config = dict(
    n_layer=13,
    d_model=128,
    n_experts=8,
    experts_per_token=2,
    d_expert=128,
    d_shared_expert=0,
    activation='tanh_gelu',
    moe_layers=[0, 1, 2, 3, 4, 5, 6, 7, 8, 9, 10, 11, 12],
    router_score='softmax',
    normalize_top_k=False,
    routed_scale=0.951,
    balance_loss=0.00473,
    balance_bias=False,
    init_std_router=0.0103,
    lr_router=0.00176,
    n_head=4,
    n_kv_head=4,
    head_dim=32,
    vocab_size=16384,
    norm='layernorm',
    norm_place='pre',
    norm_eps=1e-05,
    positions='learned',
    qk_norm=False,
    attn_scale=0.177,
    tie_embeddings=True,
    parallel_block=False,
    init='normal',
    init_std_qkv=0.0521,
    init_std_o=0.0,
    init_std_up=0.0521,
    init_std_down=0.0,
    optimizer='soap_variant',
    lr=0.00394,
    beta1=0.95,
    beta2=0.95,
    weight_decay=0.038,
    lr_head=0.00969,
    grad_clip=2.0,
    warmup_steps=200,
    schedule='wsd',
    decay_fraction=1.0,
    decay_shape='linear',
    final_lr_fraction=0.0,
    batch_tokens=32768,
    seq_len=1024,
    doc_mask=True,
    train_tokens=263700000,
    steps=8048,
    dataset='wikipedia_en',
)
Below are experts of layer 4 (counted from 0) of a mixture-of-experts language model. Rows are named router (the router's row for the expert), up (a neuron's input weights, with its number), down (a neuron's output weights, with its number) and show model dimensions 0-127. Each number is 128 + 24 x the weight over its row's rms, rounded and kept within 0 to 255.
After each expert's rows: a language model's description of what the expert responds to. This comes from a sample of Wikipedia text that the model never trained on.

# expert 0
router [ 95 135 155 148  98 153 112 159 137 121 142 104 155 162 130 111 121 147 143 160 136 130 104 125 143 109 135 144 162 141 109 127 130 121 103 135 164 125  91  99 160 107  85 169 127  98  82 129 103 135 132 139 133 128  94 157 109 135  99 112 142 123 138 125 136 213 182 152 148 135 108 119 139 133 125 141 141 117 133 155 100 161 155 123 117 126 131 127 126 114  77 162  53 153 103 130 140 139 132 128 118  96  85 134 134  99 116 153 179 147  85 128 117 111 128 121 114 129 164 158 167  96 114 145 125  99 108 138]
up0 [175 132 138 133 136 157 119 110 129 118 126 132  83 158 142  90  75 122 178 128 153 144 140 131 123 121 103 128 165  82 111 152 130 146 123 122 133 133 124 108 107 156 128 123  98 129 172  74 148 136 125 124  99 108 127 150 149 126 108 150 175 135 135 165  78 111  89 144 134 157 151 141 127 108 123 152 113 106 150 136  87 143 145 139 139 132  92  91 153 124 138 135 159 114 111  75 113 147 154 101 137  74 158 111 157 127 127 130  89 126 107 145 110 118  90  80  95 156 120 107 136 176 116 111 140 110  97 146]
down0 [146 165 125 159 164 217 104 124 108  77 141 167 111 137 104  95 143 158 158 140  96 139 117 163 139 105 129 111 145 125 121 131 119 114 121 120 128 121 135 103 139 177 125 116 143 162 144 103 156 112 125  86 106 131 137 147  99 146 165 134 110 119 144 128  87 109  75  70 140 103 131 154 134 153 124 149 126 139 112 123 122 145 157 118 106 184 127 121 122 144 117  96 114 165 124 130 109 128 138 159 175  87 170 109 152 157 135 119  99 120 112  96 130 111 118 116 140 126 148 114 122 121 136 144 121  71 138 134]
up1 [176 127 168 142 131 160 111 112 119 117 139 156 136 100 116 153 140  99 126 133  97 107 112 165 119 118 148 124  93 135 136 115 110 123 100 128 145  87  66 111 134 105 142 124 118 101 136 127 142 172 133  84 148 155 142 101  96 137 139 160 176  96 131 139 135 126 137 156 124 154 162 148  81 180 138 106 197 110 110 149  93 184  98 172 150 139 121 110 127 148  95 133  92 119 102 152 131 164 155 127 131 144 103 105 163 121 122 171 116 134 104 128 153 141 111 141 124 120 108 115 143 135 108 165 137 126 140 138]
down1 [113 121 149 113  75 107 107 103 144  81 110  90 151 137 140 163 112 119 142 101 146 170 138 115 104 142 123 123 122 119 124 157 120 146 155  96 162 121 151 138 129 127 181 121 120 158 105 145 124 126 125 169 115 137 151  83 181 158  75 138  68 126 145 103 112 164 112  76 153 131 124  97 133 124 112 131 126 157 107 130  83 101 139 169 158 150 113 103 139 144 123 125 175 108 107 125  73 123 138 122 142 167 175 131 139 145 125 161 138  92 130 132 128  89 126 124  98 113 136 110 145 101 125 116 134 116 138 122]
What it handles: Capital-letter codes, abbreviations and digit chunks in tables, routes, race results and stats, such as SIL, 306, 3:29.

# expert 7
router [121 106 149 137 104 130 122 137 150 114 153  82 155 143 150  96 105 162 135 141 155 129 105 142 148 135 129 134 149 128  99 113 131 133 112 132 153 125  80  92 165 107  99 172 122  88  61 119  93 123 140 140 135 125 106 137 106 156 110 127 136 119 127 119 115 188 174 143 148 122 110 110 142 128 132 139 148 133 130 156 115 165 159 111 140 137 148 147 135  91  47 149  66 149 110 132 146 138 130 121 124 103  80 130 154 114 140 155 186 138  92 127 113 114 131 121  99 155 142 141 148 112 130 143 129  87 126 157]
up0 [117 121  77 150  86 127 150 167 173 136 156 108 194  65 135 125 141 162 151 135 123 116 146 131 103 132 179 134  72 119 143 145 166 123 117 173  91 118 114  86 118 140 142 144 127 128 139 123 110 143 112 131 139 165 147 147 125 125 120 117 152 114 138 171 140 135 123  94 129 158 136 133 124 130 134  95  99 117 115 142 151 175 141 134  84 113 125 135  78 150 138 174 136 125 138 137  99 111 141 122 114 139  89 130 122 139 140 183 137 112 118 122 110 104  93 114 149  88 100 107 137 148 180 136 131 143 145 142]
down0 [111 124  99 104 116 125 121 155 150  79 133  98 154 161 119 175 131 152 140 128 103 129 105 143 113  90 144 127  95 124 119 130 143 157 124 169 158 102 137 134 101 144  94 149  89 150 148  99 153 130 100 152 116 160 110 175 143 147 108 111 109 100 143 129 115 132 197 167 103 138 119 159 153 114  94 144 140 136 123 135 146 142 172 155 130  91 115 172  98 144  79 133 111 156 121 108 162 153  99 116 100  94 126 131 129 176 141 139 166 119 119  76 106 102 119 149 112 152 106 147 126 125 127 157 115 148 113 119]
up1 [137 110 107  98 143 126 136 128 135 135 133 115 114 116 140 110 159 139 145 127 114 203 118 123 141  94 123 146 130 137 130 139 141 134  92 125 129 132 102 110 161 184 138 129 129 120 127  87 119 104 117 164 127 156 100 154 163  86 165  94 142  90  96 121 104 142 139 134  86 101  88 130 123 137 143 119  92 137  91 147 116 107 148 102 159 146 110 154 132 121  98 120 124 154 107 184 132 111 122 120 127 111  87  70 131 137 150  62 168 132 149 125 115 126 127 107 183 167 154 139  92 133 124 124 117 121 138 177]
down1 [123 152 103 124 136 116 115 152 155 136 114  98 116 140 146 123 220  95 147 140 132 186 139  93 137 146 101 138 131 117 121 146 172 127 139  95 128 135 140 110 128  88 111 108 155 117 165 123 142 125 143 130 142 138 149 121 136  81 117  93 130 156 163 114 137 111 175  79 117 124 142  94 158 119 127 117 137 118 144 130 172 137 122 137 124 133 131 128 115 125  97  68 119 109 148 127 134  99  96 149 144 168  99 125 106 110 151 103 109 143 112 130 124  82 129 138 139 168 154 152  45 131 119 121 150 120 107 113]
What it handles: Single digits ending numbers in dates, tables and scores, such as 196-8, 27, 15–32–2, with some stray CJK bytes.

# expert 5
router [105 130 161 139  94 140 117 154 149 102 140  78 154 152 139 118 118 151 141 151 129 127 116 137 145 115 138 135 162 155 113 126 131 121 100 130 157 119 110  90 156  97  96 176 135  98  77 109  98 135 139 142 130 123 111 157 109 145 102 123 145 125 141 119 134 185 171 147 154 146 101 128 131 133 126 149 152 127 128 157  99 157 153 123 130 129 136 153 124 128  55 134  56 154  98 124 145 130 142 133 109  97  71 132 138 118 106 157 181 139  88 132 110 114 132 111 111 140 170 163 169  96 112 138 139 104 118 134]
up0 [ 98 112 150 104 111 151 119 104 126 114  64  63 152 126 102 157 124 132 149 144 114 163 137 131 117 118 154 113 144 125 162 177 147 140  97 136 130 123 135 113 135 161 134 138 149 145 144 110 103 130 144 128 130 100 134 112 122 168 164 131  83 115 133 114 115 136 130 124 109 162 131 144 128  87 140 131 111 104 185 125 129 111 151 167 154  84 147 148 149 152 136 114 128 155 124 149 155 131 106 126 124 143 151 105  63 167  98 126 126 126 106 137 164 146 101 172 157 105 100 114  79 124  96 104  76 104 129 158]
down0 [147 104 148 134 103 172 102 111  70 120 114 112 156  78 139 115 172 114 147 135 132 128  98 139 129 104 146 155  98 129 116 114 143 117 139 153 118 108 156 131 133 103 165 120 132 152 134 105 103 123 152 128 161 145 101 162 121 136 177  99  95 109 125 115 120 109 153 112 126 185 115 153 154 109 101 126 177 107 123 136 102 125 172 137 192 125 104 121 112 116 105 129 127 139 118 128 179 131 126 147 103 134  83 102 143 123 125 136 110 148 113 172 134  67 123 179 135 105 131 177 122 162 121 126 108 105 115 133]
up1 [143 166 135  49 141 114 111 198 119 131 144 103  93 101  69  71 137 102  83 118 118 111 126 132 131 133 144 131 131 118 167 107 153 140 129 154 103 124 127 129 158 113 117 164 118 128 128 157 116 137 107 108 125 137 119 127 132 111 145 139 116 154  91 137 142 139 114 134  82  93 131  87 141 140 163 156 128 131 116 119 132 104 117 132 114 166 143 168 149 128 147 131 137 130  79 139 116 121  92 151 117 148 103  62 193 130 163 127  98 122 127 136 121 139  95 112 111 105 100 131 136 105 143 163 125 138 122 127]
down1 [133 153 137 126 149  86 131 138 147 104 135  82 138 117 156 131 141 149 119 123 111 145 137 171  96 132  84 128 152 104 124 100 136 132 144 143  92 110 167 112 118 115 142 145 133 143 126 144 118 141 129 125  81 132 119 127 113 115 154 154 129 165 127 132 113 125 108 149 117 110 134  47 106 117 160 156 127  92 156 158 107 159  52 109 137 129 166 118 168 189 148 119 133 129 111 125 119 122 136 110 154 114  76 129 142  74 136 130  88  95 109  98 112 139 129 121 173 140 163 158 139 111 121 129 125 104 166 107]
What it handles: Capitalized or letter pieces of non-English names and places, such as Ber-trand, Tak-ashimaya, Mul-țescu, Lub-an-ie.

# expert 6
router [179 131  98  73 120 122 117 133 112  75 118 150 113 130 119 130 181 101 156 104 135 139 115 131 107 149 152 140 122  80 108 123 138 119 120 139 117 137 143 109 167 104 129 179 101 130 122 110 147 136 140 133 145 116 106 113 109 149 142 121 144 130 133 107 133 114 173 118  58 161 141 110 144 136 143 127 135 117 131 117 149 118 125 123 132 138 131 141 127 123 109  89 117  81 127 114 189 133 144 118 125 157 141 135 138  80 129 118  69 145 143 126 137 145 104 103 156 141 190  86 129 207 125 129  92 143 143 134]
up0 [119 104 141 138 128 122  77  96 124 129 115 126 123 167 118 176 153 119 125 130  79 174 169 164 113 130  85 111 168 117 120 154 104 144 101 116 130  77 139  97 127 122 147 132 128 132 163 111 110  76 148 149 154 116 151 142 141 143 108 177 161 100 112 147 114 134 145 141 107 157 121 126 164 132 155  97  94 154 105 133 169 123 123 176 110 117 143 147 132 167 126 129  90 100 132 109 131 112 152 131 129 164 155 140 118 112  95 165 144  94 135 116  99 119 117  82 115 141 133 121 102 137 118 178 162 143 152 103]
down0 [169  94 125 145 137 183  89 122 146  92 133 126 117 115 111 157 110 123 167 120 107 168  37  86 120 162 112 156 129 119 153 122 119 124 132 171 125 159 147 133 118 144 142 106 145 111 149 125 147 139  81 112 104 125 138 158 140 154 160 164 136 157  91 131 113 147  95 143 135 154 127 151 107 143 113 113 171 106 120  99 104  80 124 120 134 149 152 137 149 136  98 168 113 177 119 127 101 142 109 129 127 128 109 149 132  77  72 158 168 120 124 141 122  97 132 121 118 129 135 102 116 122 130 131 134 106 121 120]
up1 [123 110 162 176 124 121  98  89 141 108 116 122 132 128 135 127 112 124  96 187 196 102 115 116 166 137 111 140 142 179 143 127 137 124 107 172 156 139 122 139 145 108 120 141 161 104 143 132 156 124 104 137 157 151  82 148 125  89 146 128  76 126  93 140 115 128 104 200 122 111  90 114 121 133 109 129  94 143 148 141 109 138 144 138  76 130 117 127 117 169 137 113 107 142  97 144 151 119  98 151 114 136 138 178 113 148 114 109 137 170 124  86 120 126 117 136 147 129 142 140 112 125 194 135 111 134 124 120]
down1 [126 117 134 120 143 187 132 102 144 124 151 133 152 117  95 121  95 139 177 149 145  96 148  90 145  99 100 118 103 124 105 126 138 110 138 149  82 120 127 141 128 131 131 110 109 111 110 137 149 131 100 148 152 134 130 152 141 112 145 148 126 118 127 129  97 118 103 164 154 125 112 168 148 118 143 165 133 138 174 159  54 134 126 163 164 103 156  87 147 140 120 115  54 101 121 146 176 140 139 108 109 111 143 139 109 145  80 182  87 125 149 132 105 105 136  90 146 128 150 153 136 129 120 151 100 106 135 110]
What it handles: Whole words or suffixes ending a word, mostly past participles, -ing and nouns before of or by, such as sold, shot, located.

# expert 3
router [156 181 120 157 149  85 105 140 114 147  91 121 123 103 113 142  78 109 116 136 133  99 152 126 139 138 120  95  78 137 145 118 131 108 143 103 161 115 130 154 103 154 120 106 114 146 199 130 149 104 139 142 125 119 175 130 129 148 128 134 139 120 127 121 139 104  32  67 101 128 124  91 115 125 123  98  91 131 140 126 142  95 158 139 150 142 131  90 119 140 156 150 153 185 140 146 123 119 152 142 109 164 138 133 136 141 164 125 126  94 125 113 148 140 120 142 111 165  84 133 127 123 132 109 139 115 122 133]
up0 [149 146 131 142 142 121 145 143 172 179  95 115 139 113 112 139 112 119 105 171  95 135  99 108 155 148 151  94  89 112 178 143 171 125 151  88 116 122 141 180  95 165 146 139  97  88 100 109 162  88 117 125 102 113 143 101  90 126 120 152 116 145 110 141 119 104 123 128 125  88 159 137 129 121 114  87 111  70 149 107 101 122 142 133 150 161  97 106 118 133 146 143 132 141 141 121  80 128 131 175 139 129 104 124 151 100 153 110 138 101 138 120 143 148 124 157 135 121 122 118 159  79 159 133 153  93 142 121]
down0 [121 136 125 119 120 145 138  97 105  70 134 136 111 160 134 103 151  87 126  81  93 112 163 112  78 130 151 156 142 156 113  93 148 136 115 123 107 141 136  84 172 120 137 121 183 123 155 153 112 133 134 141 148 133 100 141  81 113 163 121 158 112 127 112 115 176 126 170 131 171 113  97 159 113 157 124 171 156 134 125 187 108 137 135 101 124 112 116 142  97 121 151 158 109 117 136  79 164 142 107  85 138 141 133 137 125 116 126 143 156 169 140 126 142 123 131 125  91 111 115 121 159 149 132  94 154 111 115]
up1 [156 167 127  94 162 141 109 128 147 142 173 185  93 138  99  78 135 170 159 136 110 125  95 128 140 111 109 130 132 116 154 189 113 159 107 128 155 140 172 123 107 177 126 108 111 154  82 143 120 137 152 139 125 105 162 123 138 146 101 120 135 103 131 119  99 128 123 139 107 121 106 139 101 156 115 166 135 161 125 102  81 196 125 140 170 129 129 137 143 106 137 132 140 139 136 126 151 131 123 145 120  97 152  76 111 106 145  97 104 135 131 170 123 110 127  89 121 175 111 119 135 153 126 143 122 129 113 104]
down1 [127 131 119  69  78 163 134 152 199 121 119 147 136 121 104 116 134 123 110 152 175 123 133 109 129 151 126 123 133  81 130 113 142 137 145 112 123 125 116 159 108 162  92 145 134 113 119  87 133 128 130 102 139 144 136 180 104 169  74 110 136 140 128 106 160 153 137 115 150 183 140 130 182 147 141 150 130 119 144 130 121 134 127 117 117 124 145 138 110 144 131 146  77 121 115 113 130 127 131 127 103  61 168 100 120 141 141 138 122  97  72 141 111 120 129  97 134 104 187 126 108 122 119 146  82 124 153 128]
What it handles: Articles, prepositions, conjunctions and auxiliaries in running prose, such as the, a, of, in, is, whose.

# expert 4
router [114 162 118 180 122 150 153  79 174 162 169 167 190 148 136 112 162 104 134 138 113 163 128 183 145  94 109 138  96 136 113 143 123 150 133 121 129 146 170 155  82 129 146 120 106 165 134 126  65 146 132 110 111 138 112 107 130 113 127 108 137 117 126 114 125 118 138 185 116 101 140 140 139 134 132 140 131 106  95 114 105 163  99 133 112 130 146  96 120 116 128  86 132 123 158 103  90 112 109 116 115 134 114 114 117  92  78 131 158 148 156 152 136 153 136 116 120  96 144 151 104 102 112 130 144 164  96 114]
up0 [111 172 134 119 127 111 109 131  68 165 126 132 105 129 156  86 160 157 153 104 122 155 164 133 121 153  99 151 171 178 147 127 111 130 133 149 112 134 117 144 152  91 117 114 106 130 102  92  92 119 149 116  90 138 141 124 103 119 166 151 134 127  80 126 143 160 133 150 155 120 150  76 155 100 157 137  91 121 121 169 101  78 110 117  76 158 118 166 106 162 160  98 110 140 149 125 140 104 119 140 116 119 101 145  72 113 135 124 143 143 144 122 123 151 112 123 139 140 138 126 133  88 134 157 108 160 122 113]
down0 [137 119 152 158 187 110  86 112 143 119 121 130 127 155 134 171 140 139 192 166 146  98  94 118 130 119 112 129 102  70 100 156 142 112 142 150 172 151 131  87 112 122 115  79 119 146 109 146 156 148 104 152 122 132  97 158 147 172  98 145 116 169 163 153 115 126  91 128 108 140  84 102 116 135 109 132 141 140 127 140  92 168 148 151 126 115 127 123 147 120  86 113 145 143 115 109  90 127 152 134 115  67 133  79 122 126 116 141 102  99 136 131 122 152 132 127 152 141 154 150 161 143 131 133 116 104 116 132]
up1 [102 111 161 130 131 142 103 110 147 119 114 146 104 188 131 134 131 165 126 219 161 150  83 109 149 142 130 108 144 151 150 106  96 111 107 141 110 138 138 106 129 114 114 117 164 141 122  99 125 139 121 125 122  81 120 146 131 106 174 119 120 116 154  75 108 123 145  96 100 156 126  95 129 170 118 122  77 122 115  91 109 157 134 142 138 125 126 144 114 159 146 107 118 161 141 157  97 134 143 172 127 133 144 154 162 144 119 103 149 134 171 145  83 130 124 126 136  87  76 117 147 131 161 127 140 112 131 139]
down1 [ 95 113 108 152 149 127 135 146  97 104 136 109 107 121 109 121 127 177 216  88 126 138 102 144 138 113 124 162 153 125 127 111 121 137 126 149 107 122 124 138 126 180 124  92 152 104 140 109 127 153 124 147 141 128 121  97 126 127 141 144 136 130 153 103 102 136 125 124 178  97 148  68 127  86 129 121 106 166 131 158 140 101 127 136 139 106 132  61 134 117 105 139 165 139 114 158 120 105 112 140  90 150 150 155  98 172 150 137 108 113 107 116 114  63 137 168 137 107 160 151 132 137 134 122  83 130 142 142]
What it handles: Line breaks, table bars, heading equals signs, colons and infobox field names in lists and tables, such as Venue, Elevation, ==.

# expert 1
router [ 78 158 155 138 110 164 137 125 123 126 124 136 166 184 128 120 125 152 129 133 109 135 111 129 150 127 137 145 161 145 124 137 133 123 113 142 165 134 121 104 168  62  78 175 111  87  73  97 107 132 123 132 147 136 102 159 110 123  66 120 141 134 128 139 131 203 175 153 122 134 115  95 143 135 130 151 123 129 140 164  90 148 127 139 118 117 131  88 121 126  74 136  66 133 118 132 161 139 141 112 149  94 132 139 118 151 114 151 146 152 121 146 101 111 132 127 105 134 147 152 136 116 126 145 107 119 104 140]
up0 [184 102 140 107 127 128  91 148 124 179 154 171 119 141 128  94 109 148 100 109 142  84 139 166 108 118 130 154 122  74 124 177 157 112 138 134 112 111 110 138 133 118 105 129 149 135 168  98 134 159 108 111 155 142 163 150 112 123  84 144 131 107 121 171 123 134 129  96 113 146 167 138 112 162 113 128 109 108 126  98 129 140  96 184 127 123 177 133 101 127 128 133 103 133 107 107 117 131 137 138 118 164 167 156 130 166  99  96  57 100 132 112 125 118 110 102 116 160 134  91 144 130 144 110 131 125 107 130]
down0 [128 139 122 121  83 116 102 124  81 113 119  95 123 126  99 167 168 122 164 134 177 116 110 163 124  91 126 143 138 135 117 175 107 148 130 176  84 110 161 127 143 114 106  99 113 110 119 115 127 135 133 104 163 122 125 143 141 165  79 105 143 126 100 137 118 132  93 133 140 154 111  93 132 127 133 152 160 126 118 171 168 114 162 123 143 163 161 162 151 133  92 103 134 112 104 114 130 123 133 116 142 106 145 118 113 162 136 135 121 111 111  81 106 122 137 155 169 119 146 170 131 117 135 117  67 189 107 122]
up1 [132 133 149 176  93  99 136 183 150 138 146 110 118 138 124 125 144 101 152 155  60 105 124 167 113 133 120  91  99 162 117 127 126 112 148 134 115  57 127 102 157 167  96 158  98 117 111 157 112 155 114 142 133 140 113 150 112 142 159 111 124 123 129 132  97 121 122  83 126 114  90 117 142 150 151 166  90 127  95 127 153 135 126 120 119 164 128 125 124 149 111 137 112 157 107 123 113 121  91 148 143 141 123 158 109 169 135 137 169 108 115 128 155 118  91 160 117 168 114  67 117 147 134 157 153  95 117 125]
down1 [137 114 143 138 138 149 166  93 154 157 102  95 137 105 116 121 116 109 129 123 152 141  59 118 136 102 124 170 127  82 137 125  87 110 106 130 164 146 123 134 129 147 187 142 116 123 129 118 160 120 107 161 130 108 103 134 156 117  55 134 140 127 133 134 106 161 131 173 126 117 134 103 154 125 115 150 201 161 134 106 132 161 121 151  96 123 139 148 104 127 114  97 147 101 110 123 122 126 123 105 134 134 160 123 117 132 123 128  89 136 143 102 116 112 154 164  97 154 140  62 113 179 119 158 130 112 147 122]
What it handles: Lowercase word fragments inside or ending longer words, such as subst, franch, resc, tend, Ethiop-ia.

# expert 2
router [114  55 133 102 144 140 150 129 117 135 143 117  85 101 148 126 118 156 102 123 119 129 122  92  96 119 128 131 169 133 145 146 111 139 136 138  69 130  99 126 127 156 158  94 193 126 119 164 155 138 108 119 120 138 137 120 150  72 158 140  67 140 122 159 122 110 135 138 195 116 125 172 112 127 117 130 159 148 133 104 138 120  89 113 118 115 116 163 143 133 166 161 160  88 137 130  97 129 101 126 151  90 151 124 108 168 150 119 111 127 131 123 128 109 142 140 148  85  99 113 126 101 132 122 144 119 164 122]
up0 [118 134 213 129 155 105 132 113  89 114 117 132 158 132 130 128 121 116 153 134 109 169 105 109 106 104 119 143 159 126 122 173 105 135 124 130 132  75 142 131 104 113 181 100 118 156  99 106  96 110 135 115 120 126 140 150 151 141 118 149 107 106  90  90 140 132 102 144 173 143 159 187 117 102 124 162 140 138 145 143 116 107 115  83 159 142 146 152 126 126  86 144 130 133 131 151 116 154 105 121 128 178 154 114  99 159 135 127  69 134  86 131 139 160 163 141 134 117 133 110 108 139 107 109  97 158 114 126]
down0 [122 111 119 132 116 135 137 171 119 158 107 103 108 175 151 117  59 138 119 125 169 148  97 109 124 112 109 106 115 199 150 175 148 107 101  86 109 141 116 112 137 130 114 160  86 157 100 129 192 123 154  99 129 113 107 109 109  95 103 137 154  95 111 144 144 122 145 130  87 146 115 122 125 120  98 139 124 107 120 122 107  99 140 123 133 118 115 172 147 119 104 156 106 166 126 162 129 132 154 163 109  97 120 157 138 142 163 132 173 110 135 137 137 120 120  70 145 171 149 122 128 125 139 110 115 129 145 134]
up1 [ 74 130 148 160  89 140 106 120 125 133  90 118  91 131 101 119 146 169 104 145 132 198 117  77 100 166 135 103 114 105 181 157 140 149 106 107  95 100 138 147 133 142 151 152 133 121 103 121 107 107 101 118 111 140 109 112 116 106 112 180 125 147 122 172 110 136 115 137 115  87 153 100 125 140  87  87 115  89 136 106 133 153 122 150 145 109 108 173 116 107 120 102 140 119 143 139 120 140 138 157 165 150 117 142 152 153 152 147 133 120 110 135 121 103 111 162 107 130 127 159 166 115 172 123 161 116 147 104]
down1 [167 138 128 131 132 143 172 148 122 102 179  60 117 127 128 108 136 149 147 101 150  89 126 110 105 120 107 132 157 102  99 145 124 124 108  94 126 163 127 121  81 140 142  64 108  90 120 115 118  90 118 152  83 109 112 140 147 107 125 120 139 161 126 121 144 121  85 120 180 139 157 115 142 166 104 110 132 150 144 143 140 146 122 132 134 124 134 113 137 121 121  99 156 112 113 132 104 139 131 174  87 134 168 139 111 116 183 151 164  87 151  94 136 179 147 120 112 119 153 120 133 123 127 142  83 153 123 132]
What it handles: Commas, periods, semicolons, table bars and line breaks ending clauses, list items or rows, such as after "infinite;" or "No.".